From a checkpoint of a small mixture-of-experts model trained on Wikipedia.
Experts: 128 experts in each of 9 layers, 64 SwiGLU neurons an expert, 4 picks a token, a softmax router, a shared expert of 64 neurons.
Training: a variant of SOAP for the experts, 663M tokens, 4661 steps.
Below are experts of layer 6 (counted from 0) of a mixture-of-experts language model. Rows are named router (the router's row for the expert), gate (a neuron's input weights, with its number), up (a neuron's input weights, with its number) and show model dimensions 0-255. Each number is 500 + 40 x the weight over its row's rms, rounded and kept within 0 to 999. Numbers have three digits each.
Before each expert's rows: a language model's description of what the expert responds to; "comes after" lists some tokens at least twice as common just before its tokens as in all text. This comes from a sample of Wikipedia text that the model never trained on. Tokens count by the router's weight.

# expert 37
What it handles: Short nouns and adverbs for position, body parts or color after the or in, such as red, back, end, head, out.
comes after: " the", " in", " a", "ed", " out", " his"
router:464486505528509495516533500468470495466500466487472546436511490462478520580444495492542493428452501512469437501538502463421477520413492507452483512518528456402586447431483487451567463428514482489467455493472494518596455557403604581443515465421480472431451466530522498415507457521501532523529410424494558491547490468463447501499606546497514519534419446511543522437525528432509473482503535507510496577422474488449459443462466541473483534439494537522518533515515468553528468464459510465468513509529562469437495501513504522540571445512488423494483490494524531472542503435424533478504480509541487517536540447469492497562524480484473543446535494464469501482527561509500470480434551442458483486434476490447492523479497555501587513518512441525462486492512511477497560524479493
gate0:428512551540569596523468443490442508411548470522515475465510460480500476530491554539492469493520460472483483488575625412379472452448500457540470479471534511534519484433501456444524528497530539495458520479521476477564434524524533488475504454496490453467495438447439478487545504501502507502540515564522571453474580484491524541577459491490503487519451608511458515462549535492446541488471487526451471500461514479497456480499504522492468545490472503509547456532503483542460429462497439470535511432476492514468493500559495593497543522502484471527450511470553544476473571499519509514519467587557531515539429471465505536451516520603543471454534496472487497543485480513516522511478594455465515472374511456564537567493479524463585535511569461478470478490455458493495504519545497
up0:473514491501492441495469609521488525528482475454503509515524515536536487555506488482455552503392523543527512567546512516492513570575483563499481499455422547464511519549464519495407430518568488491448460547485447424512479477546476524496430414493499428431453529469500455465478529478533498548527450518520419519507478503499485491478493509473522495430524507482543506493458548460514543531507519428442470545518541455503535504535513456467476555528495522485503538505545474455576491526544518518505477532535617503447492558459480571563432510490506468463442514570533516393553527505385504549484560461476492484562520485485486464576524503508478550503443516509527544505555610554464526460477483522546544431568473444535489464550466492477458521529481538483495505511540578517473534434495501
gate1:552479489534553566490520595527471595465562567468485493443513457474536585564468501504492568518524473448456494499493515448503529472513524423498486471519531491599558504492477463541481438538434467585515506505484465557496450551432460485464524532464463555508526482483533547517547447524538434477483525499558564511471579484540454536453471517558537515466442530481517473478509481436538509476539547538480489494503550477447501509526534511546509507538501514499483485562561525536449446470528465541508455521510485526576451514513456507482530476466486520460469476424444443493427531479420495506529490508599454501517519485499558487475473417527467478464507406480496534493531577515501543508528529545487503454487540480521447445446455503428539430453397490467527573517507571435502465567449534
up1:455496517452461450516445422501455478565438420567513479515450548527474438456546498507512439506501559483538541510524504572482482493515523520473526531493462545478405556508514545463503559475569542462464526504551541459503509480552543511476462511532532413498463526515434462539441532453462504532517492492415408480541426534472552471514480462465480478544608489502460506451504537563502534502522468477511490455511500517540459496518489453498473492525428465514503506453458490498551540541473530455554518432494509543429552486472488490499477516456529484566523474542503566554528492500546538475484516481428509492450480552505503551491548575471529503573457607539463490532443451459482491506495433449526481565489448521506546553537596509578476527471588537475434430528495469511517484413560485
gate2:560501479361498517537481421452470551504433545440470514499483489471496489505464461565585485446471488487518450463501475543545397510488516495518512479454516503536541533552535513484532492481497466498463512438497464460488460508498509545522519528435539487568482506503529569459537500534623514486547482465489542482480448524520476522489554502531479484501464484489517569550495477505441445420504437591495443462503561527484458499454463506507505474458555551458527598573498437560559501455485476593533471515500524578487482462557493521548500575499491499451458534517430473513566493467507483511544527517460525537449524489475519541570483503499541506524484514487476462489573526443478543430540563511464465497565413487582493422550477496501516455538505465492457522507512617447495515511444488
up2:537494535377482551511479469441440525505445536452455498507537489435503480527425511545557485479485462471488487506501482546494387524504563481556432482468521497540521542534514501483497495510486461471501493469524496498501416519464518565530510471437554504541482484483476548480523541480565538471538458508495558507529488523501525486484565494472456511541435437490495534535499430548430475449487481582516392460465529467515531510499462493543502465511519539448556559618511460555567443442484436539542438543497574543478470457587489497520464515523470451438489531506459492486580508460452524482529529500469492523450511502441489549586505513473529443513473504490432478506586527463506508422496565482455459532493448477543515470553475498505517520519484481491455556522491620455491524415430470
gate3:517525502492548480418556475468449514510483534544494547511576503454422436539486499539467519382512467539519510565500501501471538501455408447507547569463461445506512483481470481434412515480503479538456473534537482526549460491543570481517514448529544481531530464527418448459548478487532553493499457530439503560449459456469550521565499455480553454531537455438553550438550512537453534593503460519441540459456507518494484485443454470493509526462559525451472479436469540526539474497551545452475462538489571478450562425437494488522525516450546481596437541503469492484457520469457559443469446564527442448550466456478422483500556479552458499520522521472485538502493480591511470550547547498494562468515493487508520493501505535486479537544496436486532463564509517552490509517528492
up3:486443492521476546532411512502462483514511511494595416443478570502606575514533490505445452520452557491483490494500428490498503549560575540491439419527509473447484481444508489584518502481534550415552507493471505469469490455475442427496433513518435535572396492480530506469383555496454555498528516488515481510582500530456547534427512516476491523477392493572449459518480507448509472446502488397512491513527466526525565444512537536494501441549474532540529538555476486435494474520443485533489486500537473541558459577507489501454445510564450496452500491490512467509577513508541446464524580484476578490482516480506457473568466498443562504487482518484457527458533510501524484525462437518496506500464522502436576522482497508496503485485458523508508526470489433522536547518487499
gate4:521556504511498544526520491501534488484530511472528531464564475470444489521423525513478528506514448549484486519531457483451574504509516513482473430477524540521500454571516592451444530567447550549468540531418438510520511512448478484580564454420543486473484448523477548527472439544576577517485467504544541483523466508545532509439517435490498505551551463459484497542553459439481517510499564522491549514529520459519495501526468437491439555567540497498557470481531528496569523454499494466456445521410532472576504455428546530516476484478551475477486479477451476489530532463496508543458470505460470543498471486529496486511496481529408434458510512542492512504528516542457520462553539481539501494610510477613402436488417539603484472476431458443482544449458543500553487454497471
up4:491454478496508440497448459532503538493490504526459479508469526518553515488566485447503471502475574434556529451439502526576481530543464492522560539518446478488500536473475450561513454432582446483541461484567572489454493480523538550417424565562463513563509569469519490499515619488436469458510558479455443527432493517506465508562445541514468524448481517539489497494445554519521483498479457462496453481495503554502494504525509492489540457440459484464450482493463481461411505529563504524486560496524473540436460539549431475512488545557481584500501503529550532506460454543504503486556501477517538421493544545496485521475512560511568573547503560458507492526447526480547478514463440491507460472397489542406562527515568457408492523522554526553486456526541460520424504531493531
gate5:588591500456571458513536483444524471515474571490541476436528496559472489468472495532494485500519541527545457500534534527488454451508527520444519518538460494504470444551517532422539439496531428534484549486479539512588545449500439507475459511567568465526481467505515510464534393524537515504498524536501510510476459502484451586488422555513460533519571479418486495516481505548503524476540571495560473488514515529472516573470569561545549496525493424487496449522492481473483497450487493512525502522512507461469546580510506511549522533450463420406471522515491497525514481540504456487551471440485494470553513543501490512470528489516395523589518515578474477404426476535577519501495555525506508503484442428510482468525453504481475519531336459591496507506469512496521505494474508
up5:611571507417563450530511444444484458525464525438526473472525398518450505508461482531511510473512548555493440518573520523510490467513515520506525524522439484473468468524525523450513424507538471525486527500446555472563516446527462482494426533570522461532461468544562482430569396551531497492534513539530533481464476528509463542517470530486507483512535448453517459504504495492480499455514563494564453471533479503493569556497498566537493527481520492500526463534460432455514444467477531500483467537512572434490531566543530512536531505480450419445483532508469501508549441533484489526578456465550447515543532521467527493431558477522392508556502466509479515395435476548519511485491527528481508500530445389567501483492467500514504508546364437546513488510451504512503534544486475
gate6:485462528488518516584382438534487562519525532536470586512541490468505427457435519516463507486485565497458499480498557457506462520506503467475413485481536507503499453486580497587499468474497543501473537550492501509589490534468503507456557501496510465444482441575552531450545435575498516532535530545444489493445487498521536543524426509441501550481559539542505447475470486496545514552513499488512533465506510396509550448530554491507472528484489537470559508521458449517411576464512484550506446539491475497494512555585475531487518489530541512507557430520542452571499438495492526499537426567455494517569529529461527571494473464518420468480491468540460536478501467499469526519571570501508535488511488500430450478538560582518548586448519490548464445515567537494445448496472521
up6:477443502408505489563435496532488559577492460455485585533549556504551444412409533594438444491446489490514480518474562558538528448502534439552474503501521469502548494475500485541548458466506589483498508450589517466525486556530513525458522527472589450460476485508512489462534517572465499507536452520419496478471491473542538533535495450462460489512500543554545454492446490492521519453470474455495497488399517449517542464505523504583464494461513542430567529522519480468479548516472502537502453557507458499520471520552466507493519517535558491498572456481509486501539443497514557478484467573454472542603499508504493526503480434518494553479475477528446474506547467469467517520512594536506457502512443503450472507578561622528530569462506461557481547470525505472473479448460486
gate7:553497492490511533544511442458514521432447518475465507529558455442491533543504502492488481478453527517482411461459492486500440451481567489570429479478537470486476523461521447493465469496479485471465449479493634515467450509480491503431447518479462473500494511544494516463496477485561534556510504565505524529472478498477532462535533512501503475427413454536455482508488505449447444530504476488437430524520528481490545454429514455536585528431476585503494516572459463446494423471498463481456555453499479516480465480490562499575551410598432513476447514460476466462450437478541482509525429521409485532519502464476470508535473479482514554485524509499456467401545567496534484498492583478482505511444470534462516500544495510522506517514569522557501520479512551422394529567543580
up7:490470497410437476513463528508501482487496503443527530486450528565463504439545493483443538457440472487486533513561513529515502522529411464492527440478457470491526503526474502462523548446542476499554551480548377578495514568524529537544548485517494501532481523477525536537462506528511509475455518433525418543545436453507501520499512488495500447518504485514520562447479567482508503410491523524576523511448509578465522541555541462499533492561529429424496426493541554532560575498500512547557470498534487432476547483468493505497442567462500455502451476468498562443486528548515472475484589424503505522523555515561423478548508490517476472542519588423460481554466478493532465566518484536522559476497500448477474428504532470508398586453499463502558544481431473521532499459470446
gate8:477504548526555493564474525461483495472477434492445454489562570520542465490528504502438492456480458523515496483523561446449439508503507474460508566542425466507500511506516480447542491482538535482474437473525542476516479526521531554467502420457502424446468477474483445422538509410512479461518472492480542464503570472436500587523561507448400537464486486483605514434503465456471516422490515449488481555476439456530521483509472577518549514515438537467518477601495588605509456534532501469491486538516465520476548484518476622497519432499475493414490503442492513470492562500484550543469513466530492521552509489480503503498544429565550511538552471529470481472518526539488587491454572556523449501558451476499548542487498552408481512504489500560508518463441488468516486538517492
up8:426486529468513527523448479521537482509463520500396464554513405472619516477525490523469498466501560519538454492532521494431485514553539528480474431499517495473495471557541567468538509573524569504529555483517577455551488457517562459535476469434529535497463460576518491460533500421547502525449453615546548468602507497510511485523543511448468501445543474457521488515511525456527520508413526512477487493517442487468499452515499501517420519438518489519529463545500483505513515501470524443513475561517513417508465513589504501469511484572487536487516463524510523496533473543535549480515544474474533519476532544414454518493468592555484501439627415551514522553491498476516494511523515543525596503511525493517493478463543554517467576486476550476532511516468482531519425574550450
gate9:521505444458518494550532482515534462459484548367476501394510499413494567488531550399434521565510498508420466506498453502516507421471532502496544547466493530472531407512523538532583556512453470547460429503451480536503470420461519505519570516490483403475489491452474512449503450519564536473482485470499516448484562465466474531477489428541521463512500479472471495509496473422516498517434479493488579523536515512437490490489525531448481509489512531545453524546550464562510534553500471499502489453486515512593563492471514506546537504537514498508484509534506498448532476512485522494590515547537509524540502462539517495526512480550479501549532459508480486440492516432540515526469502546436498558667525445471533537516513435421479493534498443490483482437488577547532564537541493
up9:547516497496496461388499408490468460513549445541480572519428518511527428491482403527539451493488459510520542491512503476538442539463510529532507526448388506436521545509509534449461473489534473436569558468481525468515516479553477499517482450471413477545526464493475474461567544470454491554554488500486499501506428536532449436464544486448462574485558469522480468524408507527496499492510581501536502451492500477519505524482463490551528555457569465423549439434455514470519533484494518483488507571504549473497494510538490452431427491489487494497553502474495501560536507442539471540518422537545569534472496516480509481551583519482519446410467519476536482450550500577505493430465518493529483493457466481531461428473540473593534464505479450572436491520531512414499505511476540
gate10:554524581465405464492499541488475453457426453460443562499466562422466464507468388375462459458497504519492462504496548494484495474451459534531534456474496523530512534455510478548586511495561509453475472450493550502523453501492494416481441448441451551491497484484501542498515555512524590445504486518490483533566436519460521504470493451479545490533523507433529442521551526494490558547516490563579541522509545562449526477472480474505457541503526486528520466534558504516492463533531546579570512446498524465504525461483595534462550410518475427539499517449529547395563457503486478531519518461485470488548533478491426509516495477531438491503514572443464462473538549460507500519457512479515576502471530407513500532461483518486464485501571450524543505511516482530455543544526514
up10:501511491503437492550464521515549492498467448456469517543555463488500545548548436483548426498499463440501465477513507498529537556465424542468458471505485507524523518477480489525593532574511471487514492465484456519510494536496463533477462502482431489506465500481524498487478467495488516482520517545472536445507477488571416503479508407528516509407529538397507467550479455437505512458497434550451541514518571469536499446555428404511485555480485544474583534505471440520442431517475441543430509472522549536422502467531494534468574525558473501453563494531499536451534492454447502497505514454480466490439525532468499458504494463561478524450463457520437490450422439483527618571579492486502570528473464481558389548464477436489449545495563516493486451480536486538485514475453498
gate11:439466526502513518479481487559552472534486477525465558548487433592502575486554485523493587483428538522525522466519434442453499555585514518426468469402510544504513515521503551497546540506479503520492445437487494550552537525457520581490538468456459524451552521448553560478549473583547477510563517436522490425508506498487501441486477422493553560492473529468567508522548591498539459462470568492530530536533441468467501504506509488380569518473570555472526488458494464470519505444530530536475462569498599462549580478525510493517502544477454534508500474494529479483478454461483499534511485457528529503513447540435480477565472554532494537532557505498487573474450529439474512490522434517495537502511537474459496506566547439580477538513507571511529471516481492514474529524449557
up11:478522525521460433561470535471472502484506609500530423383553561422501435540460509486498476537557553456504446517493533513474507496488473503508534468604547535435482425502530472556465424435549448441461557536527531408454510510489483446528529471563434526501470456473460484516372581481447544510440489489482514538521463552504534492466529550497495427492496476495466511533490418459472521526528406512484482505448517545467489525483456520574423471560453456512506497510508515572472494524535399435517535429495433485478469533428469479528531489571528463520457517511459506480503485508465464506419512514523467455497532463526402542472499489479502466487505474472537488475493502532514503522479508501513431512523556518464465513483463514467524442478559512514518482516521472526530535444546426
gate12:512449531459470510530454521470513506493493441466483467546559494471492471572484544481495424464480492457466504502538467558489471503481500478571512500482495468482569531475525463544461554507477491578498482543515491478548521508497482472506522495455507438465453441498453454520479431553523552523534549460522493434451601480563514526504482524445438472525504540466546422469404473528469476460500542448491490510439516450516552468466464468531455543525436538482561574543503447538532447479492507532504523489540533590524506496589502505454568551507400487494533526455463474491501478478404445492489470550510405508466514498545517500516548394483526524544467459510508478490554508500461523626491580568446568539524584447560474515538463514429509470502496456521515546474561510452540551495445523
up12:523515473508503504526432484482475525520607518452471532548503584499508525562534520439492398536496507528517523532450443516535494448517477467544576498529451486504550494501516556536497454515513510519559506552459495515548544513478409477543489511412542386495519455474470484514518477508481520489533531466541498474508507589510537562490520482548442479506502504512494446537497474448474491488516492421517493491481511534490547476488392501464488476576446459488496529524503505521522465445492529550462439557487572528582522515500520526441474554515451513420483517506435465505526422565419518515520494545557439419523501532519500496485591419460530522558480479492513482476497449499471442526495543521442618513518536449584541491444512558492541495543515483435480625506500497421493474500489461
gate13:481511565470527504461475555515484478499512540515516462456485427514500512552502530531522516505601484491449499543509518559447562471500516519536466496464614472500537492493546548538477579528432589519455505434456462528512553451507490504557578493461550475439511488518497509462530405490517520476448556529592454531526479472528482389509508509504477444516526524431492440471543516471544507543496528509470556557537558505539521504492429531487539517571485468539466492488505468526494499448473520507498535514567476474620518397555473417466435487510492464537485459562477470459569481470523535606507518508543444509494550529500546467518520468489458509497491438538489529525490498519535551541514523585479569459467509495558496483503507484518521521450470371469522439545556477478549468531474452
up13:504547535459525557421448505492477478462484542506475488446515426494472527565507518545514517493598490499441481543496536573468531473475482456541441501452620464523515457468527528486483563500419552515468515435456451525509528475477523518526574474490551471459487467537504482433564425485536519486466551532579467571481501432514513441524526529499466471492499505422529443453534526503517532524529513531454540575531542497520494513499451539489564520552460482513500533509519493522459517438472475494469543548584468481597527413556513399498469490496498462542477493572451451485524493484524546590564486516489413531493529487503568504513495499499471463521496439523478512511489473519550562558533526561462564434500494492545532477499495467529536532476505377478543415564529486480563514540477459
gate14:449476516474481541506491491435447413514505492540508529530472434578506496547536534510504495495518490502392510500520559451473481531418474447520508541471557527451544449431504455479480437430500506479408510483568517518525498562498516565532506467560501480477538452469428526456523478502544560545517470567474474515526501440504561430524586509474460472528536492533537504461482457526450577527497517497567534588444488514481528475453470493547535518513505461524524498470445528471553530411396489415561433510479557435439548517528580525505516450549535492533523518518468482540512504438449542495504498562537455538489449508470517552525483475505451548451454432501474480519510574486447438527507567529413532544470480436439504507494496486435532542515513480557500527426473480524504510493444514
up14:577559500526499517519493467496461490485537539490499454456462595464489526435475453475500487459481499491527492464472486519488471528599512528442428461536468489540448451470543508505516557541508484543548499513493463453515470508453503400474532537496467498437496555521609515480509482537495514455444509441493546557545452519524455565450470466483518548512461470443468483495567528532521497523542491479433442450482467486495462467510481546466480441522460556482523442524531482529482532557515491553443501463498438457490488501422497422532572492477443481537464504439532461506476542522556524489517457421454581469538538499563519490499544512435502448493559551488446507494491373483574638430483433483520491528589477474531488553471533518563474480511500530523512429556510562461486533509513547
gate15:455542547499482521399515450470499474577564544480410505508544530504480456440443513551476510460538540483496481522479505499449554508516446497503415451556447484500484544498581516529481530471495473481455492509476494554536540448498523506456464573571457470515520495442503543509535522470477521571562485483537502526520481435472509552588545475459518418573506473475512476512559577505466523474432509437491485505475511519459566436518465578508434426529505512488428497501557486493532496527496464450532484479475555525530464461499455468566434483507549483458536561519564436508541515494484545488486488565487474512552522441442491522553499413455516462436474543477431468471569478449479503478430605498426545575502481494538517515437542479532574472557489490492469500576508470537467464541495502
up15:439475598483458513485497505467617480544508597477485518519533458479460485400419506470506545485561563517482472474547482547431535607532487505489485522519534554516447455508547495548434506455512524508455540439532460540561538505466545532440449585511414509577490610474486541474469509498490508524533503514518499489477540471480495482582516491430444479481518449508474513517469533456493542551533555458517545537494506489429563454523453543486454489494519471450459523479593482520494517580442484483535499477447523505448526418506439498508408497493528485500549537481473461509439491514472543568496418567495549496481544474516452536510524462506495463442475544520504525493536538503501513512527577497448464501548516463578479473454487516511553429536561520455511474558529558524471522519480475
gate16:487503484533510532396559499522461512462520488537477475484455555430535500481485511546464465541560549508540526542563510515494487482498559529514511471542416465577492527550500537567500513543500466533475539475525551502522433484507478478427474490521432447466455502525459470485466556421476513491461460535475467443497427501517521457521492430480507423516519489469442516472511540473543505531533445507468490426556489445524476519487485454483515563511429464476469479552544507542552437527550567533530465463414528557504568466478491546528484553464545550506494478505534514460504589515485515533481484497483410436499533504465577507506504564500484499492443577479493549532475525527492480542486504537542482406533518501556541441383504550518558403461462462424448572452458487457508498515491394
up16:520486526495496455589418515529529524584518497499542529501529475535479479485528491464502502497461516503470531437433484447493530488562474524491540497524546569447496481493498479463480491509474577514538492556488476478487560471502467534566488499490534527500558540525582508530514453588506488448536553491537466544536505551511462500518474533541505584465539525533536476531491514523498474489496548494532475538455498577511509551522521514515483424502495471498515506466451456406480561479467485485469530557550444449506408553573501423452504514513412458508497480507432518534474392492528497407497533501493539501514473557502456463490476497485447530503543426483519482469505472523477501492534430467506557591437494507450455521589507456483495666493521537569507425516568502520468423477537603
gate17:520463520430497453593531464491505508460551512511525457487523487534460572523464499533489428498412481451453491484555519537534453503547501459524450512517449445530477570463480553556560601514541528549401543550473500456473525496508486520460555536512469462390510495493493541497481446500499415490537524375514472494511461460480478418547524442531496450480508448479525497484501445532454534461493418434483592517493535504509521458460496489504534509438417517470446498514500500603513410479522448550527523506541461475468565494464483523517531434517558560536513493494492473502477503443529469482507486502467442551481539438492531544481601508533535573501479507495467425446513525502431587542539519512436458485535504568462481460481484511545508454503531466514529559456485465489491504483483531
up17:535471531428477461557522456485481481462563519519501452483565459508451559540437477527497433509393491514447483489525507559527452509531502489520430504454445425517490566509501588586533592508573509481433540537467484443483505486508492471467541520514447478436514500494468519498468505487482461510505516383533508516561455460477507429569535446514492481505495407473544491500475442510450517490499440446505605516518526458487523440468471487502515528467457513471477516509511498594496405472519467571538475532514454476490585514471500512515522431526543553517551511538446433458495511431518442514454486501457452562488531426506515548522562509514540536516475527490494418415537520479443545528522548498470490485576500532475502463445478533539488433539553485523568567453499448498485516499472492
gate18:499422497522552454467450509495579479487536571584481490536497482503467503516498403466517521516452471529489470622493543554535517457448503487535446415467489529530459477518481456553538577432530528542516582466396554463495590499461424464465490555496534515488481559562494456484454515539446521489448521548520485532487447602430531522427511495558466488529528498513478455495524449498498543499564494416530523462467522559483433555482532509511564505496409501462464494562522486448566486506483486526499535529528503450498513613473511575500516532499483497516597493527492477534552467492509509541528472537492484504496540485496542593474527490588474520513488519523586459546488540537468477513528507461570568502471507496512521511574473560506505493490500495508463431507474462504450465511538517
up18:514565462469437536543522500520471482524451440427526489457530542522557480485474577543499463473570522481517510382478458472470492542546503512449544555519523481439524523486538561469444462550472472461484448506616454500501436519540572506533527463498444469517556469443497539510539489462532476508536484459470498483525505408552484434552485502438530534475488505494580570484460566516514478523461476556480501496534488484512554472510487480483438482536594470509538497448496534530440525478507516517478479483467474530513522394489489433509486483516531468455385498473504511439424536531501449430422546439491526510462451526474449389552475519430530496493534488490414556447519463468522499479487507535444434505535525530463468522446552439525456513495492523519528562508518538490565513442464487
gate19:445497432492476538549440501489436492482552490562539534577470473473495531510461518571482486449408432476477445530497577501552460523527536441620499494529465474509403493489473504491545549538559545540465558611468543469522498489534476485470528583500476502519433542467514482532478536476487514525503443528592396462517543508488557603516493528528515443444486490454503565485468495435503552524549505512523536535498488497511429517500462454502446468492537488501500520493523518449487512526464491532537496532446510449468463577450478541527503591520499512517477491501524481426455466467482556466582496595464452426560531501478486547483487462477446542536552462504502441482470481461508500504507547482525437577537560505512559466537472538478577506498436509499525428455476498513481480507443522
up19:516506534546531450423511530506549521536473526435505454469507575516490445452529499418493518559599589541533548480489460500496524483505438549371542437480540563514547440516527487525446467472460482527566448412517431554453524486485494526509466472520513521514537490562500519478514464581523444494488585472401552537461442499506453449467454480512486528553530534573462478504531513573518510513474478482503441460500536543502510526543555523446586490556483503505488469521493491541511531493538486476471472474564482529522550478503531442458476435449503494516536497493485516582522511523510415501446526386504539566443474536471501458513471544516551469501443561483474532495512454558484507514462410502516565451453437497467456492482538464522435514475549525526435529544522505489508524489520448
gate20:467468521528536458439578474554504561490498539460491531495523518527513534520512498453466583562474506534481466514560486415543477598469462517458436442463561462470506510506519444536514566402510480523493559565504429491497446464437533515529544537495512531607474482560484508463504449537525482539474459554483520480531445554538511453522493565503513544488496481558505473511500513400538507461506538552474525493540492528430495562494471533526514548508534478452406511448557536454441500461461515499491517492499519474511528503461595489599446454457500417556517470561513446483439497453545479502497398527492551463522547478528539541567538462492505515510501438515466530490519459530541428515475568545483546443509488459462546478481495488570452518469587528486506519464465562570515482478534503
up20:601568466465522562550449482505524466457504534568502456442487504489573504504577531509498520508513456454522469468476495518512564526514476534477482442516516490489482472487530522538502511525464420516550557478498411477473512610461506490548550493508511477405546464476551525475526536562496526546485524436578451442494432486477523419492455503514560478531479518547494514461481526547492487573512551456469424521484489529566501448467535499477541468591506538522578444562464521505492543516436507442482493496453520492555467571510483454475568494565489496530440484425475437508485522473569426526484533480428462530424459492576499453512531468499515486517519498455463490565540542514513547542471533521446541474457443498453456543515506399477469499499486434594544506497488486486536453574466505
gate21:488543451504418421530465508571513565469485560451476573622536502451451483475474522559429512516478483524536467502442504466456506471496436532475479518525537557501548498514432412524461498518550471550512482496558530512518463518436543439545483506531545518501507479497521487498549507509568495500497469498461511501542520562515586553512436564450479527523498525513548519500508550487551484494428520535578465541498463517502494505499493516575452562489527501442561489521478509527481452573355514484506584475455514482469485492456521539513493498482499480483534465414497477505548481481476494504491508550476495508590504470531472520464480556469484503513417518400470497478441548513416585488569516562563481497495490461472459520440498524509565577453570478531514469456553478570426534510501474
up21:541481521493571570470495514466509491532465462520505442376457491542458491501544509459571494491495523475487545496518495536580472569519529453507506453457509423539444526501559571476541534472465495466492546474446449463467526512563482576446562523469471483524525513502465562528456483507453457510513517490514492506428496462508426473471512475581543427475494533521439481468486480527475520480564508483447568468511554480474440520553534469410576434562487495554428526463523527470507557472624502533486455498515444502493491475508451460464506545500525506501478499537486468519398564491528441502473475455504465529414503513490525500544510453561489493546553495599503502519562464474523457536481494450457477496539501549530485471558507490498415417501431523468484535523447525392523431486489517
gate22:458509522492531507445518499525476495493460470513506507519523548462502455450472548566554516482549565611439486530520509464572501556481467560422472548546496541466492458503488534553486557632526509496480472480501542533498503534515493503579448499457527483371435519448522512501537396533530537550499490483522477451518498464547553501541493465436489473507516502454505597483561488508517488456428472493552519531494472507489523492413485526514465517489524508481462475497464548510434503528476549537438488602475503434486437450572460448485497466483465544619502470457557486452509499469520552526522536502475501521506591548499489484493488421409513556514522417512485536472469506540454570490510449485506496513588500580483527470461463469507512472502491417529504571489502461510486492554527479
up22:440509516508488436491542527543501467482486495525515493517544561508490503435456558559516507503536596574485531505474478534543547480501449545505512469539479545422464454518441507495468500598536494477459489527487530526487493504529502468547453430472540513483494532406529513530540514512513542544519479456577428543428535467551588527533489535509528475575514490438518472451582485469523473447407505540528468519466514536515504477465504562493461530448531505569456470563467538492425458508478551541484485520449508452435445504510520501568473462484473517597460478476562483483496471531460509467512523494577486559576572511529497472485458415468523529523516405453531549457491553532489568508459405453552511523517515522496585479504516500535498485488560422483478541484505533550487534620509514
gate23:476558547513548515512544536489462556511459547538466513497527506531511509475527510503551511530530500490507449450513517514447489524489506500457440503436486459539430500560517476476506439485472470512467578477586558508539553510441542469485539549408483551504493559481498532483519530434554502484455525538506513479588487494478482482476542511488469521511489451535508544505502419562529480478543570566535494424462524477471529501450506537554460473505495525463557460523521458448517431538477582617533468459492416468413531397507462516502483488537468445530395472499453433439548491549463479513457488547391485499474553544514536518437412543517497445557549509504516501521494501548491520461477525553470532485545444455517497452553478540555503539475422521447456526512542561526473562518455439
up23:479545538494568508499527508490474559512465500533432513550508487516547514494553498506548522505516502489467420458542488502452465529463549498454439530462522459553456510568502459492523468471475484524492548503576573521554530505428573446448485545432479537493473563474508496457559509422551518503470516534503518503566498488462515490544564513474452529480467444513528535533509431563522496484506555550543498496476475424456540475435509518534440496494473531458543497531523420482504434533462535620487476472525480468450536451576500528488470488574458496538397502484475471441554490491456499501463460565398495464497525530490477499459381571512470490592515517518498536517491508526508533467505539552489523509535445430503466446511455587572529574511406516470473515532524567532455566520480477
gate24:535469526445497554441560513496523416517499544464486430471429435482519532538524449502493466579447506462516451520544455553526478519455518511568488476498534549426544493541480473463481489525474499497523502473543448557563464471423483533546592412525470444445522577449498541473474521516492561500458469584458489507608510552472492445426488544475552555432468457515390481523543458504518492545559498504455524413580469515533453526430552483478508510504481423493535450503506457529480486485493537453483488453509496478557505533424465481490497446506486456556503504542509542443556500503596446578468505492505523452504497528591522499496583558488473435465458490428543501534444460535487499513502497525472514459500481480491489505526512480519503534467529474494487563528581516494544491524485436
up24:528492555446480527500574510498505421493512540461456407490465448462519526533497408505485478553414514488535438526519436567522475538421532503557509496517521540414527529535487475492492477534486522468550473487528462543550443459413497511522567416534455447457478567483534530431495516518499561510484456572451543478587503554473524448442500537501533586425454499520425486544514494493525491574563480506474522443600474496475439516400561485462503522483497434508544427492523441524474470483501538448460488452484503435556508519444472476505499450509471474536473502559513574435537494506571474598478451502502516446532465526569494540499554527497452466440484484418549488489437477542483480521504508536493507470501483503481504519513535469523530536501553482494464535495551523519520481540511438
gate25:514527489494477475485540408496503555508527513523488477476479528413475502484456561524513487395491506547449551536428571460474523527541492509509513487548509471473472472548532503534489466529565590491493480497400491479458494461468457516521466467492576485479460557438465507476485501595555560538512483492484531418465553509539523574416487485483465515505485438524477420542534514454476513473514497483486517497494481547498464495488477488523472471464575491493547520483524433492457536438520547546504554493520494541441450479559442539574588558482486501506483484528535512457531563487547497547481565522551467562451560522485514454477577432525466498422446500487520554600454550493450519439625489493527422440492474454494483501526472573480464440498542420482505530552526511457505495537516519
up25:481456499480475557532446558503535481445451477461520497483512458545469463543540470464509449572481486428585465472535436539554510468502466448490541491469426503537530545475488520541455577464488454470557530498540525491501506518548554503475490543530413489527536485501525534544524552427430439453449514506536466588508416485499463459501487526531533464505525566480495599461462523577513526502495448448463476489486504507516484547526514514481509483503443487536421464453446562458550494583516477477496532493477473509551475528415486510390409506483555497485532508478500476524444453530406526435483476450506554439528443491527454538505452535473582482566522512507459455432562523475533482545384500484478535537517581556476519500502567468517491513511458526504486470483506432494487467437531495
gate26:510439441566443501553532565507571516468565539467493558512498521492433548506463491477468539532551508500467501485607481525508476417513511517486459421502454565488485507539534490532520481553530468521521540498502490561478491513494499570462396466511471447448467568457526444485404536486446487471533496403511460533538432540522525510465533497493425537518481497530465516510569522513500458546508491585521456505475511528478510493540481543490495521485474469487484497560512524511400441515444556549443510481496482460452503525419526518517470551540393536539518523524542509513477499541510507548502570470480524475511545573524447521515413484440501503491490464509521467501492496507491470507461456475507562532503505448522600406504419451495531541505560511486446552473502637432477569513512492
up26:521533505469565423507470461491453540545494458548557452502474541506542429490514471524485456472455570500564501488407508501512509544498479515502600516495564414510504534479422522482482498444504508500514450482493531497484511454541511453518554535493537519606528521542498546524590479529545468531474548577441504444454555542516479521504439467487545500488521506495494507520488486509484521469489544391468557479572500496549478585504547441511480446507510537479491457460435482490526536475547433456509511510497477531548491497549471490481515471454588497461468483490482493502499518507533463442557425521542490523515453485484551472468540544591526454499501532482528460479488484558478522485536477513538417495481473602470380591517524552504430445497473495520506420521476389589516446501471546